From a checkpoint of a small mixture-of-experts model trained on Wikipedia: 125M parameters.
Below are experts of layer 2 (counted from 0) of a mixture-of-experts language model. Rows are named router (the router's row for the expert), gate (a neuron's input weights, with its number), up (a neuron's input weights, with its number), down (a neuron's output weights, with its number) and show model dimensions 256-383. Each number is 50 + 12 x the weight over its row's rms, rounded and kept within 0 to 99.
Before each expert's rows: "comes after" lists some tokens at least twice as common just before its tokens as in all text; "gets" lists some tokens that make up at least twice as much of what it gets as of all text. This comes from a sample of Wikipedia text that the model never trained on. Tokens count by the router's weight.

# expert 4
comes after: " ", "2", "–", " in", " In", "In"
gets: " ", "1", "3", "2", "0", "9"
router:46 50 60 64 43 45 56 38 31 65 44 70 30 49 52 38 39 63 39 45 42 69 32 57 35 74 59 54 59 53 25 51 66 59 65 41 70 52 54 34 51 60 49 46 64 44 66 45 44 66 31 67 56 33 50 53 44 48 33 42 64 55 73 59 64 65 49 63 60 49 55 50 36 45 54 64 55 40 64 38 56 60 69 52 49 47 52 45 52 68 20 35 28 54 52 39 43 41 61 26 48 45 27 49 69 49 36 59 45 62 68 60 41 40 46 43 68 52 63 37 52 62 61 31 40 25 32 63
gate0:46 65 21 50 64 43 48 62 47 65 43 46 45 46 58 52 44 61 46 54 51 59 50 49 70 46 30 61 48 53 75 40 30 35 36 60 43 57 40 48 78 45 52 38 63 45 56 48 58 30 49 52 60 48 48 50 41 40 36 38 43 47 48 25 50 55 54 71 58 49 41 56 63 54 14 80 55 44 59 63 41 48 66 43 55 55 43 71 53 46 50 54 35 54 42 66 59 57 57 66 49 44 49 57 51 47 52 51 59 58 31 44 48 55 63 51 36 54 50 63 58 87 61 42 62 41 57 43
up0:32 42 46 66 64 55 56 51 38 70 67 63 50 56 53 49 47 55 59 52 47 40 40 49 45 69 55 57 58 67 52 50 38 33 38 61 63 52 61 28 56 37 36 52 78 59 38 69 40 49 46 49 51 55 61 32 46 47 53 66 49 30 50 37 31 45 42 65 56 27 29 50 39 56 48 64 44 50 71 58 59 41 33 48 54 48 37 41 54 59 60 52 41 65 30 48 61 37 55 66 66 52 54 57 40 11 67 52 35 70 55 39 44 46 46 45 46 51 40 32 59 70 35 25 47 36 35 47
down0:70 55 43 52 56 33 41 57 40 32 50 47 66 49 35 42 43 54 31 52 27 52 42 32 52 65 50 50 57 54 24 43 55 47 55 38 56 56 84 48 57 45 55 55 48 48 60 58 49 41 49 06 54 54 55 40 68 29 44 54 65 34 26 66 54 52 64 65 40 57 27 52 66 65 55 59 26 44 30 34 32 25 59 72 63 57 53 64 56 57 48 60 50 68 43 39 65 68 46 57 60 51 49 44 23 73 39 57 50 35 60 46 54 37 48 64 49 54 48 45 59 57 39 27 35 41 55 55
gate1:50 58 47 41 64 63 39 59 50 73 33 49 52 45 52 56 66 37 54 56 41 38 29 46 51 68 55 54 42 39 37 47 58 58 52 54 71 50 36 49 45 51 65 46 49 53 43 50 51 56 79 61 58 44 39 64 30 66 54 55 60 41 58 41 74 41 70 43 59 61 56 50 50 45 26 39 54 53 27 51 58 25 68 57 60 67 55 68 36 52 75 40 32 52 46 66 36 56 46 48 33 33 46 38 28 59 37 69 80 46 50 47 58 55 33 54 55 37 46 67 40 20 43 56 47 62 61 61
up1:54 50 79 56 44 49 61 54 41 70 42 35 36 46 28 56 46 48 42 55 39 40 41 64 68 45 44 52 56 59 72 56 56 40 56 54 49 58 40 47 62 60 55 41 32 51 40 34 62 65 55 62 58 53 68 50 63 45 47 49 46 45 66 48 46 85 41 39 65 34 68 36 49 55 53 54 47 35 55 61 48 69 53 56 48 60 57 43 63 41 58 59 45 48 51 50 56 57 15 56 38 45 28 47 60 49 48 60 66 46 57 45 38 57 25 47 46 47 69 43 52 40 67 23 56 45 69 42
down1:65 44 66 65 68 61 57 79 57 45 44 71 41 53 59 28 63 35 44 45 51 41 49 44 70 71 70 59 40 53 50 58 50 32 39 64 64 39 52 75 56 61 61 21 47 43 36 45 51 66 44 57 53 69 41 41 50 45 57 67 47 63 61 28 30 57 51 68 45 58 54 54 79 58 53 39 38 50 76 46 50 57 39 45 68 63 69 47 67 68 43 48 78 38 73 31 57 42 56 43 36 46 41 39 77 52 53 55 34 27 48 52 32 45 30 67 64 50 48 56 43 51 58 53 53 56 32 84

# expert 6
comes after: "\n", " non", " co", " al", " re", " anti"
gets: "-", "|", "–", ":", "=", "=="
router:29 56 44 61 36 52 40 43 49 59 58 60 43 30 63 69 46 61 45 48 23 31 43 29 53 46 54 60 61 41 74 50 55 50 54 48 53 33 38 60 44 56 46 46 46 55 40 53 56 56 60 53 72 43 50 60 44 49 40 56 50 61 52 68 63 53 33 60 36 32 45 45 49 51 75 40 52 39 30 56 49 54 46 49 35 35 60 43 67 35 42 58 60 71 49 36 60 42 63 70 59 42 46 59 71 36 47 41 36 44 30 61 55 53 32 52 42 44 32 52 63 49 29 51 64 77 44 45
gate0:31 46 63 54 44 35 53 42 68 46 51 38 60 54 41 42 48 51 76 56 35 71 48 44 36 61 38 83 42 57 58 43 59 59 69 34 31 46 57 38 53 65 42 64 79 60 65 59 65 40 67 62 53 17 36 31 33 49 57 34 57 66 52 47 31 49 41 41 50 54 53 44 40 51 46 67 53 42 40 25 54 60 53 42 49 34 52 57 68 57 60 48 33 24 74 66 56 45 57 53 54 61 63 34 40 62 68 59 43 45 48 55 61 58 43 45 27 29 68 41 57 51 48 44 55 65 48 51
up0:54 61 56 48 64 56 44 62 38 65 43 65 35 40 58 57 48 53 12 50 72 46 30 51 58 49 35 41 73 61 69 50 35 61 50 40 32 45 48 58 62 38 52 59 46 60 38 40 34 65 38 37 60 37 49 41 44 41 47 65 37 56 29 37 52 55 36 58 56 53 65 66 63 32 48 38 68 37 66 51 55 43 57 72 74 49 45 42 62 57 59 59 43 54 21 48 52 57 59 42 43 38 45 52 69 59 43 62 63 26 55 31 55 74 50 69 55 64 42 94 36 50 61 46 41 52 52 44
down0:46 62 49 42 19 32 38 34 68 61 63 61 46 51 56 49 60 67 43 45 57 34 32 56 36 50 50 58 89 50 46 40 53 62 54 49 47 53 22 58 69 50 47 57 55 56 51 47 33 60 61 45 67 49 34 59 59 43 53 58 60 67 43 26 48 52 48 56 69 50 62 61 50 70 68 51 42 46 47 52 33 52 64 57 60 60 63 31 43 54 53 29 42 48 58 38 54 67 60 48 32 29 61 54 53 45 32 33 71 43 44 36 47 43 49 60 38 55 35 63 35 58 64 44 40 49 58 44
gate1:41 53 63 63 41 48 49 61 37 55 61 33 67 43 56 42 50 65 34 52 44 40 40 49 75 63 55 58 26 50 31 70 46 49 41 66 49 57 63 54 44 45 65 37 34 34 49 47 53 81 53 63 22 54 65 54 54 25 23 37 49 47 41 42 54 58 47 64 37 47 55 58 52 43 49 77 36 75 79 44 29 57 40 30 58 68 32 56 56 67 59 52 57 32 44 48 51 25 36 54 42 47 50 51 72 54 70 40 49 43 61 51 53 63 61 52 71 58 37 72 65 65 59 60 50 66 71 50
up1:60 51 30 62 75 50 74 49 59 40 24 42 39 32 68 36 49 63 41 53 46 59 55 65 42 44 53 64 43 40 36 32 39 25 66 34 53 48 55 32 20 49 54 58 56 49 46 30 48 69 64 63 37 57 58 40 57 53 49 44 46 55 36 51 69 31 37 59 30 43 66 40 54 55 58 71 48 68 67 15 57 58 52 74 56 29 43 55 46 37 75 53 43 55 60 58 63 59 53 58 61 44 55 59 65 53 41 46 58 47 42 45 27 65 68 39 57 54 41 54 47 64 57 49 48 40 50 48
down1:57 68 47 55 57 42 69 67 35 26 46 36 58 60 44 42 62 43 48 50 60 47 60 62 54 41 56 80 52 57 46 75 60 55 47 53 61 40 34 53 62 36 72 52 54 37 42 41 48 43 53 61 29 66 54 49 44 57 50 47 29 43 20 48 56 55 57 30 52 54 56 50 33 50 34 38 33 38 55 69 55 57 48 47 50 82 49 39 36 28 47 40 67 51 39 65 53 57 55 29 66 38 59 47 29 46 48 43 44 50 44 50 57 70 47 33 48 81 39 60 20 41 41 60 43 47 50 66

# expert 10
comes after: "0", "9", "8", "6", "5", " United"
gets: "0", "8", "4", "5", " It", " States"
router:49 49 64 63 43 47 55 39 35 64 38 66 35 41 53 38 40 55 29 40 46 75 37 52 41 78 60 52 55 55 23 48 65 59 65 41 68 54 50 35 42 66 47 40 65 40 66 45 42 70 33 64 45 39 26 43 40 46 24 42 63 56 64 60 62 54 50 70 64 54 55 46 47 41 54 56 26 39 67 41 49 65 71 54 48 55 47 41 50 70 31 30 31 52 43 37 44 46 49 23 49 50 46 52 59 48 46 60 52 62 74 57 33 51 52 38 65 48 71 37 52 61 60 34 36 21 35 67
gate0:63 58 53 56 49 52 43 35 49 62 61 45 57 36 64 36 50 62 49 38 34 46 36 41 43 69 47 63 42 57 34 50 55 43 59 34 55 68 63 41 55 07 58 52 40 57 40 39 66 71 35 53 55 49 59 52 42 50 41 59 67 65 44 56 40 28 53 50 55 37 69 55 68 43 43 51 48 54 67 46 32 44 48 45 45 44 62 58 61 70 37 41 46 50 36 28 52 65 51 54 70 45 52 33 49 26 58 61 37 58 44 49 53 52 37 47 55 68 42 63 39 41 47 50 21 36 57 49
up0:35 43 45 56 50 37 49 29 64 48 21 35 70 42 41 35 58 40 67 48 48 46 50 49 57 70 50 37 54 52 40 47 70 52 23 65 64 37 53 60 55 58 52 57 33 68 52 50 70 63 41 40 61 48 70 42 36 49 60 60 48 42 47 63 52 41 68 62 48 51 63 54 48 52 50 34 39 36 60 44 48 60 45 63 53 74 62 46 55 43 52 72 34 30 51 58 52 35 56 50 47 46 44 52 31 67 35 48 70 37 41 48 32 72 39 27 17 58 52 45 73 65 49 53 50 73 59 53
down0:48 41 51 74 65 62 57 58 54 54 30 75 43 59 48 55 59 39 55 64 36 44 55 48 50 56 61 30 35 50 50 33 48 43 37 61 47 51 59 72 57 37 45 63 41 37 49 56 64 48 43 35 66 50 57 55 61 67 70 55 50 59 38 59 63 29 41 47 42 42 76 58 61 59 55 43 57 49 64 53 48 32 71 43 58 53 74 63 52 50 54 50 61 43 62 53 65 34 43 28 17 49 55 44 56 81 55 45 65 62 66 47 27 68 41 62 61 69 39 46 33 61 41 33 46 47 60 45
gate1:48 57 40 39 50 57 50 56 39 53 49 47 57 52 62 57 38 41 51 47 46 40 53 42 38 49 63 61 37 53 68 50 35 66 35 51 45 53 40 45 56 35 63 67 35 30 45 71 45 61 51 54 29 68 50 58 56 59 50 48 35 48 26 41 38 44 49 63 57 55 23 65 48 54 45 38 60 30 38 70 34 50 42 65 61 66 46 56 59 50 62 68 54 36 58 68 52 60 47 59 41 51 69 55 52 41 37 56 56 70 60 38 35 50 57 58 43 54 54 61 68 63 23 55 40 57 59 50
up1:51 45 42 45 62 54 41 52 38 54 51 60 43 34 64 41 46 66 36 63 36 48 49 33 46 47 61 48 46 49 40 64 47 47 63 49 43 70 33 32 58 39 50 54 41 54 41 45 46 58 37 53 57 55 61 35 61 32 43 63 32 34 53 54 55 53 66 51 59 56 53 54 43 54 45 46 54 54 48 59 55 67 61 46 62 65 55 44 49 58 59 36 76 55 61 68 45 51 51 48 32 53 38 41 52 43 45 57 38 56 55 74 47 60 63 36 32 41 40 71 60 35 37 30 60 49 38 48
down1:52 69 61 48 47 56 59 75 62 81 49 59 38 39 42 62 47 42 38 36 42 45 71 54 31 52 49 53 70 43 28 41 45 78 60 52 43 57 74 69 56 50 71 61 49 46 37 49 61 34 52 67 42 51 41 44 46 68 50 47 48 46 76 37 66 49 34 33 48 60 62 74 60 56 45 51 34 54 54 47 52 37 49 66 55 51 45 59 74 60 58 43 49 55 49 68 51 36 42 51 65 50 46 50 41 29 24 47 57 54 26 48 45 31 59 54 38 67 55 67 61 57 47 63 57 46 62 45